config.yaml
num_hidden_layers: 14
hidden_size: 320
n_experts: 32
experts_per_token: 3
d_expert: 96
d_shared_expert: 0
hidden_act: "swiglu"
moe_layers: [2, 3, 4, 5, 6, 7, 8, 9, 10, 11, 12, 13]
router_score: "softmax"
normalize_top_k: true
routed_scale: 1.0
balance_loss: 0.0103
balance_bias: false
router_noise: 0.3
router_cosine_scale: 10.0
init_std_router: 0.0149
lr_router: 0.000574
num_attention_heads: 10
num_key_value_heads: 5
head_dim: 32
vocab_size: 16342
norm: "rmsnorm"
norm_place: "pre"
norm_eps: 1e-05
positions: "rope"
rope_theta: 10000.0
rope_fraction: 0.25
qk_norm: false
attn_scale: 0.177
tie_word_embeddings: false
parallel_block: true
init: "normal"
init_std_qkv: 0.0286
init_std_o: 0.00541
init_std_up: 0.0286
init_std_down: 0.00336
init_mimetic: 0.5
optimizer: "soap_variant"
learning_rate: 0.00284
beta1: 0.95
beta2: 0.95
weight_decay: 0.086
lr_head: 0.00441
max_grad_norm: 0.5
warmup_steps: 200
schedule: "wsd"
decay_fraction: 0.923
decay_shape: "linear"
final_lr_fraction: 0.05
batch_tokens: [32768, 65536, 98304]
max_seq_len: 1024
doc_mask: true
train_tokens: 270900000
max_steps: 4553
dataset: "wikipedia_en"
Below are experts of layer 8 (counted from 0) of a mixture-of-experts language model. Rows are named router (the router's row for the expert), gate (a neuron's input weights, with its number), up (a neuron's input weights, with its number), down (a neuron's output weights, with its number) and show model dimensions 160-239. Each number is 500 + 25 x the weight over its row's rms, rounded and kept within 0 to 999. Numbers have three digits each.
Before each expert's rows: "raises" lists some tokens whose logits its average output raises strongly, later layers aside; "comes after" lists some tokens at least twice as common just before its tokens as in all text. This comes from a sample of Wikipedia text that the model never trained on. Tokens count by the router's weight.

# expert 24
raises: "\n", "-", "In", "|", "===", "During"
comes after: "\n", " |", ".", " =", " ==", "==="
router:508510533527482521536504505497398510513463466460465485490543450494508511531540515509476462494429520580467523455530470510504523517482526538474455494534505489486558505514504487512508472516547491518514476472501500470510513482499527487496496513
gate0:514489516526517498505475518517504508445487497470488480485520489453489513512501492508534547488481497472496508519526525530484468504469477459542488496459512485477511510460449482478477508458478498460477487520483504536496486478524526499532496531
up0:507558517476501502499514502510501516520494541509513500518483505525465536507515445491479500489492484507494471487514520499528474497545463554500510490531531478537506524529522480508478460505503490506495547514496488518492498511462529471464493540
down0:467494482509472513481485493478518496472478505506519512506490464504477479552541464486457516487473481452487520474552509515537537493475520502526554529507532495537489548496520473490524478526542497525461436519496504515542454458505474495502471496
gate1:506503495519510485491502526497454522473514504506520505512505464511486501478485525475475498493447504455503502475507436513488439496522544507509530510529497473522523526485488529485475511514482503529497490496526478481493480532472514518506507542
up1:500487473468511500512428478455513521513495509520486523471533444515495484508478518486523468507511541470493484524519493483485515534542456492499497458497453488525498509483502478530499509529485522444459491506479509500443521555488540490465506528
down1:510524531513456487520510510465462515485477466531487500532476506532459491535478498511557464515478495464503484487475508517523482473529521479506514511513482476496508462465532482502510495486501526480499492457489489498502474482478506535500496481
gate2:510514484457510509499482472495492536496531533532516491511518519555516492470473534519502473498494489476478533507501493524473498445514513531481456480495507489496528524486494492507474511508512459538437493447529462537435484490508453547505496527
up2:497496526494485530496491470507503479509497509491507538520462541509463490476479498488436476495483527474505511533460537520526472498531542508492534485453475519464514468519517521528535479501522478512511499515456466501506489495541505524507510474
down2:511517483494549524550486513480460529475495501512463532464510531470504478503471520480521481512553499510545503498510467510501501498557514530507487498547497474485525492464525514517532515457525503530480496496519484517480482524491518478507463490
gate3:585509491480491482502518518534500515454519503477428525470521516515498510520522498467466527501525530464493521474511508470493530515528465477505522503498488507516542510495550466475504524478476444453480501504535506508465478478460507488503465537
up3:517508523499479499489498490523487493501524497487505513530503509466487490517520506490498526529515452465538542506496479498505501521473524493488524530526456490489494499478575459540497512509447512451495499490447544463502461491495500512493459490
down3:567541483568500488511495490504493499505539538484436494477512501502556493534481505486481525499546510509505472511503528486476523497511479518507473484501528518490521490496512453497489504529558493512524497543497539452501509498492545490432482485
gate4:551526482503473483525553489499481524505531521517472481460514506486505464488501474479464536525443512514474475525508499494523503529508509461514477496487508501540485469462484490502506462499498491474483504546479455504493455493463560471551507559
up4:509554503490448457472497525510506499496466495505512479485518484516545492497496485486484505533458503523497518534507512467530500496482526482494451524549517499529503472491491515488504506485495474457514491568503480526482480471524570476522509500
down4:497522496476508525478473491455465497490548522485496513497509543535483486543481482516498568454507500490463493499492484490517491507519471498456482525540489489512490513521504530468504524513526474523532507542465469528514488520519501502514492501

# expert 14
raises: ",", " and", "s", " of"
comes after: " the", " a", " The", " of", " and", "'s"
router:523514486522507493529475496510525495506490513504498537535495448488518473463514490569502509466530500545498516543486489502544480496481488474495470527549505499520499511480506485511509523486451500509495532413476510452502520477508520519496494463
gate0:493522499490484481554516512515511537452480489501469516550492478508508493481460495459536492504486457453491529530502471454468509521513518517517502495523481497518536495465524497474506423525470464540496536476539500505497532515487436516501530500
up0:485482512502473482550485503518492446511473526503470503526525462460453515553516492509478433505457487438466524494493539462441505516524505548495482440514450485504516495515492448508512467507460507502444488447493515498484535457513454528523492493
down0:426508481485468486541499492497483491460503493484463538504523486515501483525475457505526463494500511479544530465525484486501494522551496491498505498514482532512497500510508554475470509496506484465478486475487485509506511497472508476493513510
gate1:475516496485493480533511484513489548477468471475488514495480517527479479505526492543529546504490487465535511505510494466519492507496504546509516498543484520498489490488495500468475467510515452460497470488524503444488500498474475524496496522
up1:517472568530520525464537536478504452483495521499486474513479511463560510469495472483534504508474533520503522509535528536485448480473532487496491531510525485511465488477488499493487497466487535516511520515474530504496518525498528471488505522
down1:480501474473488544530527501523533494517504494509493494533488536527460525505539512464495489537484508479478524490518506503483445469510515520465507509510530500456525488540482475526472493516543493522429493519523536523472513487540468521490514449
gate2:496515513470443535511502518508515461502509505505476507541450508518508468494524483479540524523506478483482553514517539465505490513538482448488483486535472500522507545502515531532511503495494508536477511502492494505506454488537481492499506495
up2:492514447542506494537452554487525491506514480539507478525496514496493510503536511499504490487501543490516501512507512514497508516539496495492462486522517505476492501477510540510467503510484478526498508502488471525511496504509509487518438521
down2:469535492547507519527499491479498533484527502469508516493544466522458527531509477493512527485582540473485487547537491491521526497511492449513468469499455513527508476462490491529492485506521457488514488466490529501529494471527493481565478518
gate3:472516513459467502472455512473516488470527494486524498533492509506499484484508470526496503551468498497519528507512467522445505517516528509477530490473518490471527491459506479501528478514455494525556512468548510503484514521514452470472492524
up3:494489504498526472516488505484523510535493517530512505482500530519557472477492530495542489566507515535474503504495492487499468493495452485493557445494501511460517492535491510458499465455498521485485489525502486431505523469496477500550469560
down3:474480484513489482468440502470455470548535491509542554539477443461497454499492483476514485525490504467544540508507509504518502482530474510431533484461517516475499466504524486510495485493490491513490467446493497547480491536481504529493492483
gate4:465480477476520496498479493476496491541475476509515496512513520512508504494527498442550485525468505521459507507453472478504466494560519511478486460492474471536476449494461508457494486504475479506456532452466518527523509502510450473502541499
up4:488533504520529506500506482442505501507495489465479523501459480537487485519535518509504529504505505567466517501463512488522519460548478541490514530506515484515513510509553507460543478504448477496556483521496440522492514490499525446516491518
down4:504500490488494525531535514505446463504488504475480490505489513510549504523525530532520507501517498449502507543519452522524543516515482478547476551504519499502507480517502494514470496546466488512493486569520510499510498500489515503482523524

# expert 29
raises: "\n", " and", " to", " that", " (", ":"
comes after: "\n", "|", "-", "==", " United", "==See"
router:544511482515530524483489483472429470511469541503473521526537521490508543510505521509501487467505523509479472515519513469522462501443453486517484485508551481498485502523489529472537517488498541511515553478532510477545501509536493508515497463
gate0:488483507501543503482480453485476486514488491480527499536496484465501499457510456509458528474482463476475491474476486476541510502493505537477561488518481511509473451477470512466538514561484480468497472531524506509501499533484476476500522490
up0:456479509482490504497527495501507525509461456503508514460530522533488490512479503490531509466455476470518468519462470498519525509486497528488501509544523506509517486498474463428520508511497510467507512525514521523470491508546545480517507459
down0:525500539478501510507510503446506502529491507518498532516520545503531465526494536467513513471510452483526493511514503520508490520536542498487538451502511550502452483525458458535469535493480475516493539474514481541481497555471513517449490494
gate1:493531506512490507468540490495478495529489490508517492472519488514509501513475520523469536552508482505495484503531504492524446480557484484535504495498505493512478504510516545506498472522466504547502470510508509487519510484579511509516528496
up1:468460487495496520460504522513467493519498519525506558459515491516488509536515466511501517535470509549494486497475508505470496535491488479509516504530528484511490474514529519476450477540521492515490558470485522443504488457550503473517485480
down1:509489510521553501499492549496480496484525533542503544503498457500502513469497539483447495494525511547478529484482517458486508506504486465528492453482492512497488499535517512499533471475479450534444492470534525519500478515505474494481498528
gate2:536525500491489511488501529492478485419495542551486508467492497470507508499533506481465499494526500456520491501520525524527470482521460485499463523493508507511467509484530545515474507512529513459532487472491496488502560542522506564529528538
up2:515501502519501504534492501527441529502476480476501500547490502535506515492502498493512542485486521473523533506510520507484484484493494513493528500481513432511543505514513493518489479490473471455512569491502477517496516483482483459504508491
down2:486499525474502562497541487438509535496450446515472471496518507504474474506498544498471549523502502507475514488494477514458491506501527488497470487549506529526490494545518507594484497507487502506523521512512525477500485499523534469558482457
gate3:498498520515486502482505483518494552531507498481496504481520515517517528492538485485491495482470505485434526496545520547527484504533459551539458479473507509473462507475500531492488467450506503511516518526518470464496502547509487517534525458
up3:499462483512517495472521535520461517519529465511503509521490496516460498530533541505489512475535499502516484489496571535474537464454551467512515515535518509487514466470494490546507537476493453500493508548522464561511480472503444535539530518
down3:488479446510518461507472466501527506500486465501476487501500496470546491502463519447450533485481525499523508500498513529498519516505523547472523494502496500502497548523517498511515523472475500440482527475503493501512484509491469506519483495
gate4:459532516516542529507504521510475483513511572498499521530539533518497513488534483509482484510478442490508503489531528483494461490458500528526490531483482522461515482534442484503485481504516472515490503524466467499502491478517485523561486458
up4:486520522469472526489500516456521487494533482474496470482442484513542520521428476514503511493551509552521503518499506537534516485492498457487494485451517519562491516496516491467554536479515475549502516505531459507535519515521509489512487510
down4:514508508507503462516506501442475500463566484485463513536514545525543514465541535468450509476516504530466527505490514527486521461506498521502482498506516495503477536490503527473535524495495501517509524436512515485545492485452495496481499487

# expert 1
raises: " |", "^{", "yn", "ile", "house", "*"
comes after: " |", ";", " /", " 0;", ":", " -"
router:502547460545515497478489532469470473506484485513492510493462527516518478514503518457482489481545525472481517466493501474550539506466518533525484494504521470490474479539474547533504509526433476534492497447495529484544489525514485494488476498
gate0:493511500537529490474492473520493444475519514539516512462494505508495508466498505486500497526502474477498465482498519500493513517578536522489541505469504521505448508507540541487525485514496498534485478514476516537487523541475494483527504492
up0:491474497533522487481441496491513502482502480496505450488487450496498484490472488484498525468511547515499462484471496502515451523469486492489511467521511535526486439457506509504493468512488503480489519500514522510466538454479457502505514497
down0:490514498535502496467531507484513512480492468545554493471510494510462485506514479486472503499537513518499498489477521486505534518513470536491502538476480519538516498470466471531508479469506541508543505476502468464492474477494481520533495490
gate1:446450523493503496499499520472484543531481508499516504458468506509462476537462488478482491501497480481478449514520512513505518470435486484522513511520525521474506512470507477503509502530561519485486534494513509498510521517495515511510479434
up1:498513448515499507496484479505435508533513537451512458517541495526496495518510512516460489437515486512508545466492573473492488500543473533522494497535495501493490497523523552527492527516464490506453509510478487515491542519492499498486513512
down1:494511469528454475476463531527514507513548453517462513451483522500514512507525471522519458452466453512529526520483515473524526521519480492521503495529469461526507511508459503492466511470448454517492524501479426473462502449489473523496530501
gate2:525465501547492500496463530503508471509530463500489498482484539478552510504515470478487486547489515525513490522488545519501500486476494496495525497529457506525535463461522535496498526518552485474475476496480510539477490481480504513529481512
up2:515495483534530494452512508484465450490484546493517504493487519512516489522488527487542459500527551457513537487488490460537547494509500535561520500481466513515474539499499525501504472531450465549528531483505465505472533541516486508520495495
down2:519482506467479528483468485528466484518503509506508500502508514476483441467499510521543534504453457556517484523530505486516484499504530507550551491510506505516448528513496466508509553541477522503481508512484496494511493537513476542476461516
gate3:481535482505469503503464518469513489457508466521506499487496506560538479482516455468489507540502509521462482481506502524516481520514501515542551543481507481506487497485566521475532477496486483481524457489532508465476507528480504452495515516
up3:509499500538495518525523446488480503525483516504499506548492515515491497493473488488502475495513473502530522509490508526515514500531529525481515497515489503470483502490476482490481499479468524530477475523455532502458491475497514498457530496
down3:527467506507546486508504515507521500497506508513503484514530534531482474493485519493524470481475453501593509492506509451530511502503489525488482530494498499526523495533470482479489531503490526473505488497477516526504491497558531488515472484
gate4:521492485464492445502512476505467474478492483474530461431527470457527537495498487474544486500532483508500476511521544508564486501524523508545536501508480531466514494503485431545481493507507488471519507531539503505501483478475540527526520486
up4:544498527504524494523509480521472533457470486504502541513496469502480470475518502493522529510521438550511465488490497525487501458483499486451521521521501497493540502485534450472525500495478480447455464518500493521520499487498524485525549474
down4:488487529479491467487493480451468539519502502551500458485461488514530541496483482482482483510490533498504516504495497513529493537492500493491506490478494466482496503488525464497509469539512498500492450482499453456496492496519446485531541497